{
  "n_layer": 12,
  "moe_layers": [0, 2, 4, 6, 8, 10],
  "router_score": "softmax",
  "normalize_top_k": false,
  "balance_loss": 0.00545,
  "vocab_size": 2048,
  "norm": "layernorm",
  "norm_eps": 1e-06,
  "optimizer": "muon",
  "beta1": 0.95,
  "seq_len": 384,
  "train_tokens": 229500000
}
Below are experts of layer 6 (counted from 0) of a mixture-of-experts language model. Rows are named router (the router's row for the expert), up (a neuron's input weights, with its number) and show model dimensions 0-79. Each number is 128 + 24 x the weight over its row's rms, rounded and kept within 0 to 255. Numbers have three digits each.
Before each expert's rows: "gets" lists some tokens that make up at least twice as much of what it gets as of all text; "comes after" lists some tokens at least twice as common just before its tokens as in all text. This comes from a sample of Wikipedia text that the model never trained on. Tokens count by the router's weight.

# expert 30
gets: " the", " to", " of", " by", " in", " at"
comes after: "ed", "s", "ing", " of", " in", " to"
router:105152130121133123088132101142127131155134078132137140125109129114114122128135138099120116152145141182130082133117144143111144151179167127157103120189133146123141079087151119143124117164129106149116132099097148136098145178146120157130116126
up0:145105174107124146087147137099097160115102103165087144148131153135123102102167132120108145125130090090153107132171138104143128143066127145090145149134113093155097167142141137120115132109142116140091198154108167098102118126134116087123146091
up1:116161098151109116162129122104127092110109122068120102147149146128122108121174111090130114131135164128159095121105126151133092135107159139133069110146114132129097122108135145119123117188131180109133100111084144129150150155131135156114119147
up2:163130180162102116129131159068102077123127129141135077153122133174118105095122133142080110119141132136126071105102119146115121153173163125151132147089132139134153084097114101159146110081115110105130122149119107122086125136110129146124103121
up3:094092145152103167150081107111078114114141114123154125126112087091155124105146114161125137105119094134111098127107149141112196156131135148132071138131124134159142127141128111083116132112135127155109132101152150104106129118135126114089154133
up4:129156123132083126127146111139118129093127121109133116157133096097115137143151130132105135111164171142116132130142115130176150131091090077141106132125112120151151117104082092153148130160096114077120136139188140127143150116134099082150077136
up5:125124168185139140096129137086099078110140169106123149144111117128102092113122103129150142155116092120108103128094129141138167119116124156060138134104097128083112110133095100114050159094109150125086103113091105136168118137121135128121139150
up6:143098128123116127120124112123127111139124140110138082133119142136082087147158113171114077135146120141111173137093111129123146109107157171115131132081127093138106130146130076084127138113058101110151158155117114119155135092126160079133129145
up7:085152111115131127112120192125183114114138134158134110115163142163157131114124130143162135118132125124134117115115153122112118127127193124139125147136106127139124124102142138123113178073100135153119130137142170148108105134122169110148112101
up8:146101123161128189119093129132131073101113145109156111122155147156115105153148155150094167117164160126130130111159130101105122144094165154144100154122123117163119130123092127089098121157123147143159132120112132143092127114126125097123149127
up9:075135167183110105088173130134150140116155162116173167116093166129128161186128170109165133139141107116164131172119138112154146096172156141108145149130130150085132111137138116111124122089116071168132125141107123149139162107132123142110170121
up10:151130157137179157166091140155134154119119080134137086132118148164142124112112100102100150176142145165150127148164118117134110148088106133092164129130141106117142121109143130113152159110115123139147107104056092164136107111139137125090102110
up11:108116126101127120118130114138181122125115133131131130134131078142175114137135121093136088126111147100108095149144104129134151129150072164166130103143102129129110144122124145111129172177118118120146113133116146115108118145132138141132137111
up12:162138159101125122132096150126167104121118140144106141150137149128188118116112138126132099150121148114116149111104161132122095135113143117128112149097170148102104171152093118137166154118108147165178145123127078099110085144131127173143141132
up13:102078123170128122137111116171096148134136152131120076123134111129115139168147099162120135153092107138155090108156137134134087124084104126126153091154154098133122130133122148120087126130186103138110079118130116115081111095125145112086138134
up14:124129180152145110117093113115067110149101102152116136106120140117117128133174121098109168132122107098145138152135133129150111118130105144084109130125118174119104156124143119122090124128141138153154132093163146103115152130139170089123137104
up15:109115148122154122109151124086122104111108103138126129110163152071121174175090139102154121127159096131137136111095119132126132128165137104135138158127148116101079128159164110111143146105129122178066152115134155134127139161130162156110155113
up16:156107127115166126175124111095140157125141100105097107117130084145157133168122104101119100144166159131113112106167100136135110107141115119128135148113110105150121145149107117136110150112159119102085123110103104117097118153125129145118134093
up17:122129116133148134093153156138124156147105094165088181098125129119091114142142128102145137108095119113112151138108092125125152095120162148118138144160082108086100161124103150170132155121113113168149082107152084114155125133122149099107143105
up18:112130140115144133151129154157130153118105136136157107149145123138124101154083133174128168130095140125129155140131147099126153142087116150163123127108163144136173125152109117155116117128155141140099095133138095142097147102129151142125139150
up19:125167117126137081128153129148093173129155101159193138129085112081111109111133170131124137138150144106161134165085147133127082129139144141106102102143147144137104154159119131163137114147102130149168156112157158147170132137117101144089115117
up20:103144073151143116112128102157145112139156111141144138110133188142183164110119113094172176174112100113155138153166128128131156125152125137131140139142151144128068109149124128146101128171133153130170164134142151126180081091115131133135096124
up21:150144155117110157129115085106164145160120156154120170135131109149092131133095146115125163164178144092115107138104150131105126139180113098131141168134099168139138127140158136131127114146155146162107105107115183102180150121133118155107151139
up22:137149133146130119173127101089136174125116140103164152152133134131114148158117122149194120099159139115134143085118116111127132115095129124165152139143141111143134126154127123110133163183139136118128116135143159150088139125122133138121092109
up23:108142131104157140082116134140121149126154135152154077105144137130114099110120126143113138173114164115144136143128139138105184138116114107064112116148117134122160120110128124147124150150100130122126104113114101129128161146140167124140112138
up24:110147123115169140105096141141135104112106144079124140138136167131148068147147134158067114136107119184127101101117103174078122107098146091142127121180123124154141159135158097115125133170132114076150150143042146153114119133124139163099121093
up25:128157126140099168082135130129101099087151186142106111123153101183107121163133152159084143128099121165116113168152128157143145122105137129132129168141134142137112099118154105157127150121156138102089102118136124102084147130136124072124112140
up26:130114108100160114094161112112092154153134175141183164138120190101085122142077130107115148088138122129116191129121102126121112143126134137121142134092089135116094128125105147142115146122113154145089117099126151081151187170125126115135121139
up27:113145138069121146125137114166145139149099136142126075154161125162114162117082152123102141100096127032104160140104120154109082095099126123152178144101130125163128125128105107106103130141120101143146098163129131148175148124130113096144157145
up28:156146123133114114175135124122134110110115114148089082097131112134128106141121112142126121137125187071157162129147142104114144102129119141129120138110118134116108100122132124119121156097146155144154094132080128118099110086118169130098132108
up29:132149140099140122135131159111120133147118101116133124123123163152076145161130142153136093131106154130137135128146132143129137102139116092091149150139120135152122160120118201169140130101123117105146098103086121138114137080136112112151101160
up30:134111143125162139127083115143157138116123128134162091103127153108129133125154111124076108174146102101141129176149146137111157110119127146115114153102154159151148110131131112156106161087102117157161140139125155141125136101125112124150118118
up31:110124132151104158092096108154165100113144121130158098129196165121159119119183142115103111128155083097117088107139133164128101112151159148103174121132159149147110138105096167132153130106109112146140134142124125189116166103134091101130164118
up32:128082153124134128102131147114124158121120120141156103138192130122152140126157152114101110122172099140162139118157142119116105118175122152156118113093144139135154151115088098107101168175111083142096111149107111102171113110134147089117103151
up33:108127121129120106125132048124130166175150080136166091117083146121156146109154119104155114087135141123147116092157142117166139138124107111158138118107120110145122116130105138113094133154121155092174103135142092105120137143125117163111108141
up34:106109121131190130136124071166123139161092147187111093100155157141134117110148104126103152138142152147106095100150129134097107109175140122116154094173146121143147117147155088115132138195116154160137090116118138118143144157127105155144150115
up35:150140122115132168125148117112086171113096090130167152128127133083105140153181130123115140118162116095129108132125128069130131127129166103122144110114146132114109117144127146098171100084141121104102094155123127147145142076130129160118156115
up36:094098155154167130125125115169121151118145110129114107089129102141119126134164139103114095123135127137108135166129152160128103119164119115096112141157116127134141127134142129131117124047116151128141100102100133192126159121132151079141108091
up37:130135090122125119143139085122110104154157151072109138138076115136116135151153146099095107147136151085142158126120137140144130130147131108106079185115119157113128138146167092148123116179097131129134161123130115111127100105128123131148121125
up38:117155162137130127156127143111114115121121132127107136127128152174110155146090142145062102143159128115123095135161143136108108165139102105102107145130170144093100104150147170132134139083124098161112107177092108147166114139141133143157065129
up39:144108167092129166121131116108107153142130125103094136106135135126130199139149192159130122111149128176126150142127109151159102123135187130117117151160101141145139142143140125113099094109105134115125152138131157131120165118125129055147168113
up40:172113118185126166090170135147154130128100104125146176129102127172158151126145155133123094131139093127137116114138137145109140154152121162111120157103130123171121152119142149173161083126090113156165139109126124086104093148134121132179130134
up41:124166117123178081120149177091154147113099102131151128132131123074096117108149107144130128111150126127110157114088148097128119144119124168101128133135106119151116151134107061155133075060175099126097129185128134148151139125122085089137126138
up42:145114119132174164099121135175184108130091164158154116116151141118176116124122112127094135121156154137169107141131144160116176125111113129108135071139163111122131102126125107112116145096130099163169118133153110131168129165119100131076127160
up43:152153150110145070141136168172113127142137126144126108134160168109144137110125132130150101163145167081158132082151135137153153134124118120130137137123176136144131106090172128111126099132108139109028111123103142126164103105129097120148147141
up44:115085113103125154112085120177197083113123178139129134111088129121073149142127091123116092128121101127137112127049107111118116128128129141121139136131178140126110107152159125093154166133103128152164156131087136133137101107137094102141150137
up45:137124124116137091118111128159110139125168116117123112157091132159137142088124145143139113157114168156122138136106154084110106122155168133128147101117129175080144099103148110141099150055142124133122128156169143153107141145125104112121105116
up46:085172120089098126164148135092159101136124149109149142132112174129150139141117099127099126144115119110117196136123145133111090114086132114073115126071139131111137138167171120112100111146143133141145104128165183100140156104136099126132141077
up47:084162133116112080149114136077141143148120135157151121079126144093141118145131149130121141146149121132097127117122161138141121138150134131105114133115156123130111129132123123141140144102137116112086129118091110100130107127128150096152142167
up48:137170086154131159153118127124138132095111107114104106126137109122122122184134115079140149123109094168150165107155120109119106166091151124145054107126175127138122094156134117164138121154117089118136102149151120124103149138132119132188097100
up49:194111142145110125124081101140134140123115139134146155168140151112147125158118153136158173136124117161142161112150123121130108120127137122165126116126114123119153094106129094102133137177106133127131132106182091105109126135120120079145142099
up50:161163108122139136083095146136127133164143123155128127159159085148093101137107119087132113108119095166131125126121104144101100117137128162116112116146119132093085115157067162125110143130121138128128115121132160166147127152127149145153126130
up51:151093177137134100103143129105168140134164117167108099118092133136166156133123152118120131094105090126113107120117124142162117165164123086151116158112121127131084090131142125107146119111143103094101130100086120115106120158120123102111128141
up52:110124138091154119153165116148107112103112117123111141169163151159098137112145109132129094132167104138130091124117127139158182114116123089161115144160114154138127133094171138145111141146095085119125129154113094069122145164137120152096153137
up53:127187141124123105105111127116083112145137166152127120105137113132133166101159099088162137138145140110145150064131147138148082151137157133108124140112126120113143149134132144133113122134081115112146180143099109165099174167125112135154157111
up54:105144120141151156161157163128088128140156096136124114133113141116136117131168135152143143110144155108154114147160149112139124158099138142142131115123164102185091152160111126137122119126145138104110087111161182143130077131130157150158153106
up55:131149085148113117139175152113165100122152154159122118122128115158128143139112137110116133096134151153138106144157128137090187137171165155130155162120138118047159108141114115092118145082136090161121152129140127115130167109133126098168119114
up56:082097123125108105148101174124177180120114117198153108107098171126135111171149125178136120140101120139072161120136122149081124124165137107111125111129147104173132154100125090103111107179133168135104126146156126163066140108125102094107126118
up57:138076116147177124149111118145159118187123099112114114173136122140166129145179100113120101164152120154101132162144140125133143127140135138158129092122137126175123064143144127138117120079094110148129159140120106091141150120131097141118097099
up58:148095168166176169133144157134194153113118098158158119118099118109120126121110121116122139141135114172114158158085117170154171136138144144157129141119075145161144099079132104108133133135129178121134164110112135100101121121134143128111158110
up59:113135136140153146118165093083130129138158159147146125089122124132137161122094140131135167133112147163106130119133166179143124117150097112109117124143140088127117152114154165120109176160118125126082179129147099112151106137125141100156116135
up60:101127071166080135121139143099118130130145103151112125127153150133130113173119107155079128120124143094093138101143115100177138180093137122158140122128137124095110133101097102180135101129138136119147118116123134119126126139121129141119116136
up61:144160145138126145108096122130109161161123152090114153112155158136111146132141167084135141156129129127155151166149138125168093117116144151115115141125145098106126069141082106123124125127155114121158103114150120150144133126131133111131080115
up62:124125114151138120088148149153145115100083136128101080139132111126152150158111143140129106124121127122148101145165114078131129149180124153118179142137125121173095097131133128128121138112128108188135125120103102105187126153120124112150178123
up63:139139078110101107139133133113139136172128107110147148144132111122171113107131133116079125139157061117081182147118121130148134126088118123143132097170129135140153172125114119099110120126119125145118087172096104139144112128131153126115127113
up64:094086132113154119140149108159117164154090116113149133119107124153163160140101121142093126164138102151133115116119135130170143166107080155151145131155117095137131131123091097126113175149078114140137124125107161128139131169131125137172119126
up65:130128110127112129093113134150150152141149092138118120106137139113140196144111112130139126135136093107102116109125112190102126113132114119161171133154160105098146116150149137156114150133137163159116159111062138158117108112128108189116127150
up66:137174144107087117122096121170077183098132121141116125101169142122120146104128136105117117115138170131127148098148134117131206129082125125121146110115120127109168134116115153092135177153128198130113119079108115149164154139122127131123114147
up67:143112106145112129164116118139118134126137148118129100091122157122080085127134125205105147090114103095112142064112110130140088141157122162133154151113108102132167100154142140149161111118151169142125091137153118156106101134131141123135080120
up68:099123107156122128124149148159095117114067072132137123120103116097146142148137146167157133153150107122133117118107097104140131150155129133107082124114100167184133129123125138133101119159137109139125122103095074105097168155129145146111092069
up69:116124126105125153111119124107103109087129190125139174132114140180167126148110142128111077158162098126124099117127147160150118144168126135109082105137150119137129116097118101149118154163157189156104152132110143085105117122132144109139118083
up70:094114108150183090120107105088106151115109109159111118127132131147188103159116124107090161111145102105110097103111151161075138112123153072147089119137093153099107126148153129123106121085159134130170124108134115142099058156126113089122128135
up71:151120094123105146109166120125134149097140101114165146139094115128155127074174137133149125127167115155115158135136143128122129152082073132127127133087124118141100121148139140162106191129128162112115141159151122174096111142132098123130070104
up72:101128153136150134106148125160147120110147150156086122131079114157065125128150145121160149139121149128137163122084108131142088111141139146099141126168101159135108161136103127153116144120119084149107110093120164082113122107132135138111139135
up73:112142148102131134134089158099106136101186094166100114095113068129130081164105139129120098135135115170124111147156112145151156152141161153154138111156181137157097149097151114129111115183147186142118080126112131107125134089130155158115121098
up74:096132117135146132105175130181123153140172130165136122133175134152127155154126119136135147108162118097154138118148120129102145128133166099113130113136149123112152131144150145144112154133142106132169139155082142110141100153123132110087166137
up75:150140126155119120118176127109099162146128108128146141114128126093104124118160124130135150144102135144118143119090121201110138148139097120106124130093119125139112096129081142093126121081155119150133128128139102140107154145132109113151147119
up76:134095158096110146124144156114123110146154133125081159136133084099144129131119112121143158113161098142149140145144139126111146109123115112161153131142112101120145127181128131121114137103096142127140092163160142120153113098136114128139156121
up77:103083107115135119151104139132148115108118121126169110130089093101126119147124160113140136139122168073127153159112126138129129130181121141101139132129108129125107177150091149103117175131140152147116109111153149146116161115125160140083103122
up78:119175188126166112158136127127176171131133147143161123125151134172131158142089158119136163139131145125101140099118138116148159142132160103146153134161149108073119104084134151124132110162131129116097064133112145111131106170133093170105103143
up79:127149059124132150154100129069130145151123110135141132155125128148114139193169158146090132145104128156147130153112134133134094148138122140121161135126153142116078127168144135146125126140146127136127102089108139083152095118118155158138097168

# expert 36
gets: " |", " ", ":", " (", "S", ")"
comes after: " |", "%", " Total", "A", "ity", "P"
router:129120164127160125108058066124120153133113123119155120111077135123140109190179175120114123162171156167097150072131108166117107130145113118123099127116126103160113114135113104161138143132112101175110128124092137164099119155144150146140086105
up0:095121146128159074122089127154206134119145129138159107123102104160208142071141131119122153124106147161115157151163157126112135157129157112131154113176125095170100067127172128130121113112122146083155180116115148135134079119124087126125150125
up1:138133103130160137151115146129162102130103141147180119089158144159130125143139126137113124129133132132120120114074128132154110150079128118124116122110112116220139133178129113140141125102136139148118137126077120134151125144136152122158166128
up2:137168164143136106120119110084088098139140110161103110123165090129150079155153135121127098121088106144104156111097131166128107119134136130132077123092128151123142161109115055151103131101088171120124121138126054107107115123131187095153133122
up3:106072109167151101159128144184097145120116128093102133165156143156138133085182127115182093149132150143123096151147143167103147103123145113157121145152094148143156162087121133130119126138107089169151113126168133098087080115131083165124140111
up4:106107143128151131072116101144140159125131158123129119088129122129087114139149096139121188094115105113116160138142116149116183161140144183114117143137122153144126137139141100144140118112133094100149164135118145154111117173139111139123141135
up5:130166106132137138136163106155164104173123156080094117117123180145111163128165126159166055167132137150111169106146102151138129120130160107117153117145128113113111145130124116168112129141138124101120120116114118156118165112129098100114071151
up6:149117120120103112157179158110130161170162119144134123120115098146141145079169136127125123138146127111135176086154129184126155125103136119143149133123106121131122119098109123134114122192151119151160094153087094099138129120131108129093122136
up7:121105128125115132131118140105137116123141105115149094099119142173106147109104139170139144104115099129073140148153096161128109150129124114109112145099166157148150150135163131131140142108109105130140101126216120166119137079126133117087150114
up8:153200120138125134171139109115146079157145113121095114120091120120122066094132158141136129123144129135137109118160134115104118119107151115114107124128141132138115111120148093138133146130133169130141099108100157144116132101125125095096109122
up9:110117141132173148109166116060187153140100125124091151139179138121224125091140138115131131146114115143122104095090142107138129151130145133121091137144122095124137114131100163120107120102109129077111066117110122103096157163131094138109125138
up10:085091121151120066145130134111084180141086167153123106164092159156065109140177112128133126121152088104118141129121111135122095125157096134116162132139122118124101136139152143126153129108145160151116131102111130153142127088127148123097119152
up11:107128142121129135134106101154172156127120127121110149176119122141123167130122176100150120119142122107120137151099132139155120121107125156144119161123108117101170132149151187117082146157106118082128105135138134105096130134137117133133147109
up12:119143152136131147136141158124144128139080131091163131128179137129182132162136150118136098123151171152147087114138108140116131115155145076139135145105172130100125138109157150109129164147129115144143127134085109127167117127120121101164118162
up13:180121169130141099063099166131104114121150160174126141115085156129101087169144169139137168162108155077126095136105130107153147087101146132121089140160134120140121084097126154152102116121137126102078088132112149164122096144125098159108135105
up14:137110099130112142082116143136128158128132144076134137133121132182081109129174109127148122106101104109130137130159133111160147139139158096100116114119145138161128163116118183184120165120108085118124099103125120100126135112135109113134086163
up15:105156121171137112079104103142145129142134142112124125178176090146157111141120179123126161148073121167106104148071122125126140123102133114097155133118135126155150124134119145135093141127150069150127113125113185129118163123131166155139128123
up16:123098184142125109106139123107111127121137099114140124137082136122147107124169130131093106134078126155126105126178135124132139131116168132153103136110138131161126070141153120154120135157106129121136106122090129080116138150128075156101109131
up17:147108145134147134094117129139138148143105084110086077092100134144151124115116142113136154161138164140130106134125114150147140132206124090073118134118112146128060176120144087105136140127098110185151130106082140142132120157126117150115120125
up18:151131107100094133145099121111132119088148111146154169104105104147170167164084117131143160141173118103111070144116117159156119133138147103131133138101105122126156116146107144118115124134135176162088118126149139153105105131124117138149113132
up19:107135122167163161133162127179087135104133136134135147112161165155119145064138123118148143139140153136145124124102138152116099151127066104139107164159139124185164155148080164101095147136104053118148124135145121131168166147127125093129148175
up20:178190118096128122151146153125100147129104106128147126146101158159133084122116103144150135128172172111159117114117133140102116144110141129110116109166126137210107119128118125131116151142122085130082094172161151123121160131131140163123117099
up21:091144149116090162100115097111073106142118108128150143108105114121130070097152169110140121113136155147121126110133126130110120087126165109091089149118135144084120132130153101120128142135115141132146147163147125202145195157117107119119117134
up22:118141123150135091145111132115115143149169126135127154105135138141176139077135137124146088138109111111151152146109161146115123161148111109118102125136089127111084160111165091137103158105153080103133097133128184122118086120131162088112124092
up23:120099184133113185099120114140134120113118102138141083177151156170115140079136176108121122141094128155107072104139123155110090133094114140111175119149107133112172061157158106143094137113107118162122140110146116087131142131134145079121132121
up24:136144111103179109091157158088060140165198108116100088111125126102140100094162116117147142143100163136126114092080122098131168088137147167090138093152111098142097106122108147111118154098112109163170113111125152127120150123121104095081108115
up25:127165178071149157107162105142107098145123142135156123131142152134129122103160140113176107122126118103088084120141132136127165126157150098119109136116122139167127159153132131121108145093151123153120096133080115120165132113125162132149135143
up26:092124049112116141128119141098134140052125130114106080117110143137101092143110132112068110173102125120163147145141129098118146121136121161086121152158108117134114191135122137150153114151090163163162148132149118132174136113136125144154117134
up27:134101159149153146137113129179200135126107152107106171092105125203118158105169143135148124142143143131156134126090137150105126126180138159094136159118092094094141189120102131135121102109125128127132146089097103158076104113123124140120115131
up28:137104114172096146096146129134160151120113129128140168149102097159079126108122122176143126088145124122107084119102136140141150144137133122163179124122129101107123146107086136084128109130143137123134090144136149180147139169137124130137121134
up29:153141128100180117098093110196140100141129117120125148111092159127106082129141162160100170110125117120095116116148131125103138137142185106131123064114149102130084119114172160163112113111135150121122076139114168198115146168122080137103146164
up30:117131071144153113116115140134088087122153129112110096122157119138135158161147105148159101158131093129158137143145122134116165130084117141171092117161083133148115125105096099099131103136141123103066100132148173109152147122123123125139163140
up31:122137156139124093159140152107131187154143097140153116111160096088119102115134097149167135121144132155108108103162094149158142134104100108084111112124159128138132107127082152133134136138140133119124110114112161140155166143138122171130170154
up32:132119143159114121145125081123101129103135125128084101065156114100096147163131120114163128136172152127114162143114124122119107106143096083113134131171130100114108103117103148135145084147141134120127155105141101107143152124121156125128084108
up33:137159132122116129130151179131126130150117080134085150114106196086143139143139150104112106122132136165124132132138138108119143158137114157167084152095103108150152141125124115120123098121120129150129123124118148201148150112136148080133154109
up34:095120110130083093155134129121117121128156128126106133125141115109119164120117117141111135134117093180122128113118122122145120170107139097144140098142144141159145120104118115120148159132132137136077151144153163165167158117130103179133130126
up35:125124214158117108089113144137119129119106058106148110138128115126144110106144187098152137133085108147131153111105145112109128141173155124170104109143091158122091139116115135095117159156105105107083139115112159112110144154133130133119130150
up36:127127155109100113171168121116150153134130104109132111104100115145139139119115153126118108125199161106125168103118107157109130149141174112167135131133128120084125157120116122124107141122128121139112128126136109128115139113123147140140144155
up37:129163118099114134145107093111096079128082126155133089108157141132164160101109160105074135132156151144135165123131115138121107119182111129155152129110123117174126123177138148128131097181158105113140088134137168131185197149130107065128100136
up38:153155134072117150090133095122112117134119146128126143142134129174108128128127140141158158119115146083128137125150159142092100096110125107162122124127121105155055087119128131148147114077117141074144124127131096106132148130133111149147096132
up39:152178134114082121085111110143146069157135143112132150175208135166135161171142154081120070106168121096148118110100129137118093104175150119110155120154151141152147106138116064122143116126118117184147151127120149147138152128128165125128136149
up40:098125165096125143127161078108126115121134144116128123119144129140153117130125139149170129108121114125112121109099094146111126083143134121129133120129154121167112082123105082134166125113102141144101088121129157085132196119126104136157132110
up41:106110139129128126124084169146078107176098119158132123109130137150173116087116106141141138161137126111140136151105157142129116160121146147149124131136114136173133104154113116135134138126142112136136100095136072138178125124123117154121139151
up42:120151152149124104143122067122144100116113121120108119102104120142117092177095104127111055121116123122139191194130127160120122161135098087140079143176162137147136104178147107134145120150130124150110163129123141160115102151131122108125092134
up43:162070188130112156114143093127126127064143107134126141138111137116153155122094136135149128164127115117140125130091115122121184201094105114136114154095109156116134104129110124112089127122106127142156112138160145132108124136123121130108132071
up44:121109097128143150123109135145109149176131150114081115109094147079168119165103185160147150127129111112145145148154150132152147085151118117116112136121112090166131087143158121118128194164111143132124114140141143105143072137129104134089128155
up45:170146132135132145133137111137151120152134079094111118121137104120115129105165144140093071136118174116131123152148124134137142153138068139158098120138167102151131097137106132121129144127097127122160118121151130130101096163126096126151081147
up46:114160097139134088134166111121138110128102106138164100093120124140135123110103090162122144099114111144114138098151123174146131152142104111116108128130135082160095114130197116123099148169142150110105150107122127158125112102125133194119131117
up47:140146115170131108130112129174104132159155128149092105112127112053116146124137103107110125149157114105111107112099122111129141125130130146086111145085134152119128083107129113145158106108126105131144145123141148149110167099128109142154116143
up48:165147126128138108126140140125129156111119138109135113148148140106113102124167137107112075177169140164125097131108119146110094063147142135130132128145116112127113098126104139108085156128111117134120097128114116113119173112140147128084108087
up49:156100130142061089116166153160143158113117183111148161132108107181182127126132125099157102134105102140139116067140101101124127122155139108120132112122136113125112148165171138111120115126101124132145150104155114102132123137122079088117136145
up50:128157136164140152119109102135102115078093162110129170141132082144146131145160118121148158155162141131136167110142089142109067114115128112097110119138148123131136144103149146140092104100049178124081121181118102141080119173126107106137120146
up51:081117130145186111081124140143102157105138128116170110115130120126145138105111119104124093162124143121123134128132128148128145146144163137124147148159161120072107101166100139142163162110110102157162123108152092150069139123122104139148096116
up52:144146160109112103156125164145109143099125127131103073122112101113129091104147139116141122099135143100138105114108131150139132116110126129128127133121123136154095144138129120135117110134154116131136184158115159082141155143129089137165140091
up53:157150145111107152107147126110154128182121089124146110144107116136115118139118114162170152155125150099145142142134135143120120135138149120150141117129141130087144078072109126112125142128106125127172106144051131119164138153124084127135141109
up54:142139139091164101140152160092116146156123112116142138143173096079149142124159151141074097154134126150148075109129124147135097122100105102174108129108114170104099112105121134138110088137134156117119104108133180133160134115133099154101138117
up55:084145141191153182150108132099136094077134169117139133120146124137121095106115153152141147136095121161116105089129105137118128128142131110106132115115133104153138163090117129116128175124098120129153110152149165135130120119132130124144124124
up56:086086128123137130107148140099149163133111102114152096104126102116137078153131123150136162102174096117145185126107114121107110122123123143095106156093107107153134168121135104133105124119123102150124144123121176169135164093124150095180145147
up57:145127114130140134096098121099092144141121148118164102114154127142126107147115137096103122082110144126136139132129130157116098094070157107195144117117148126123102154134150130123106135153148100126116144127149119119167126159123155134134061142
up58:110120070107110082108096150130169129116157092104107149154139152145090126173119119153123110165122091160135144152112140092136179145088107100187103126168148149167172143161139121155116056129138063095118133121133116182108140125126121174104193155
up59:130165107116139133143129127169169161131121086170133103140175149186163161165086130141144130156133160087135130120152148148150100139120161126127145116121132164102134120115143065176127128108118100151075164116147166079111141154134151105094164152
up60:142107141096165127143125136115120119147114106134163103115122118141164148140114124152115093077143114091146151105136135135115175104171116149153151147134118141118127125142135095095097153130106076165127082137140150089143125118131142110139157134
up61:121140094117153123131117109167124130111137131159177098093126123109087132130118120162145100126117091141118126088144120131132117085119110132140140115118151127127161150115180102103114125122160174138144179110160127109105133147121125169169118117
up62:112154140133142117104123129112136101148131125107111093125149139162149124149152144110130121142128181146106144132112119131128114127142128125144129107104116147135142099124160145140116092156115105129179134113134091138123132106130167142139136095
up63:103124076171130142100107078092147135115161142100136128101105124158113107126120137143097104103103146199149113147128140119097092152098177136161088114096123131139135057116098166099127181138142143157135120127108162154103092151130142121117127137
up64:156130150102145116155116102115101137110157111152143110151106116093132153104146107115121206135110174098134137134146132158149101079094106104162153138108119108143152138115139128116116085149128170160085154134101093182106138136126098149134142136
up65:114152137120156116151142093093144118185142166130156140085109090100098108070119121146102111131111121151134105101106109116141125152137075090163135135088093112130137092145123114165146186116151166140171141063063115130117129116128119130095114118
up66:135162082139102133142101145098130177116089091097129161110132145094151137139161093112095142118141180151120147111139127126124155102139116175090091152111134112147107121106118090140146163133133095154162124121168141145158104175140134140119136114
up67:129115104119098125143114110092088129130156083103104109150118136066075120100152128158123153119090124116145111120177145104115124132139142115149107147111101127156100090101110117103121148119115097135137098106134110113118130123131122131113101111
up68:158142131085125132131106143173134109087125124092108131152070115164131122137145128140166112111092137065096111105111139113160123121136100135173140147089156109135132075120144121127127116159134165128146140143132133105165120131133150152132133135
up69:102123120125140132172104086125074112127113119184109138106129115141145124137177112112063112148149130108121142105134118115128132102111128168134141080144154095155124155100169115110131101141083137135113127106137096137108151099134129117093140147
up70:100133128159124095132108140122132143130130184156135125079092119128151135173161118147105126118133137174152104173125149138116123098109135117114140154172134141137149126131146100122111118148124156156107143119140104138133173151129144140105111102
up71:122140137132156111162085109136202107157166140105129107151116122085140117122118115160071126149123115114122092129144118085124105112116128137142132127131143137143096121166117163103154145144134098122119171090105120149138190145132152116142067119
up72:151142141141116161070140130117155113144096122162109092146122118105126094153102117193100174133106129133120165108122129117126095153162156138119141128145148104149094163116163089139118124155177132141145124107111162109123134137124114134114127099
up73:179169068139116123140134137149151111150147137139146123145166131132095156100101120119140127139114125118119122135133114163108125142141160156171181139103147161145133122107106163161150081136170134084170108126130113096111147117119138148155116075
up74:090120099145155101120148156131166126130166168145088129088107138128156144176121143165130138135116140150136083135133135113112147154121136127139148114133117133114143096134179144139172136153103129089159116135089125096175127157135134110115130109
up75:109155130168073142121140122111133148112141108110134115096103122114130126139120079125075154134100121099104139142152115136121140116160109155167101147126125156119102139141154139150089107128127106118164111092164162098123138143127136165127101181
up76:106164129131111098129104146097091127150113122095132142139105131127129090085094145131152085132137147197125088139108125090104147121099116121092132159142165115107141146128121078119130147117155090107169147123111119117118130090129152111116094143
up77:104140139103108122133082142127152108151096164138143117140148121077126143151155148135129125137138146187137125112120137117128150144134120146155103110160128126120091168144104105166069128156106143160108120120118113179065153126119151134120136114
up78:137113136118100124130131146092141132120144145141134129106142146114161136137136103120127097111132122119148159138127139112134110127134137129111151132125117124151118099132090065147111091097126130152109091129115143169139121108121087139149118165
up79:166134097117139128077121056089125116122147178144124191134140180125169116127106156116139119117145176115142169129104135145130139147123127136144115110106125161126111132133147123148110104146115100100150131144108120118080120122135111111139091110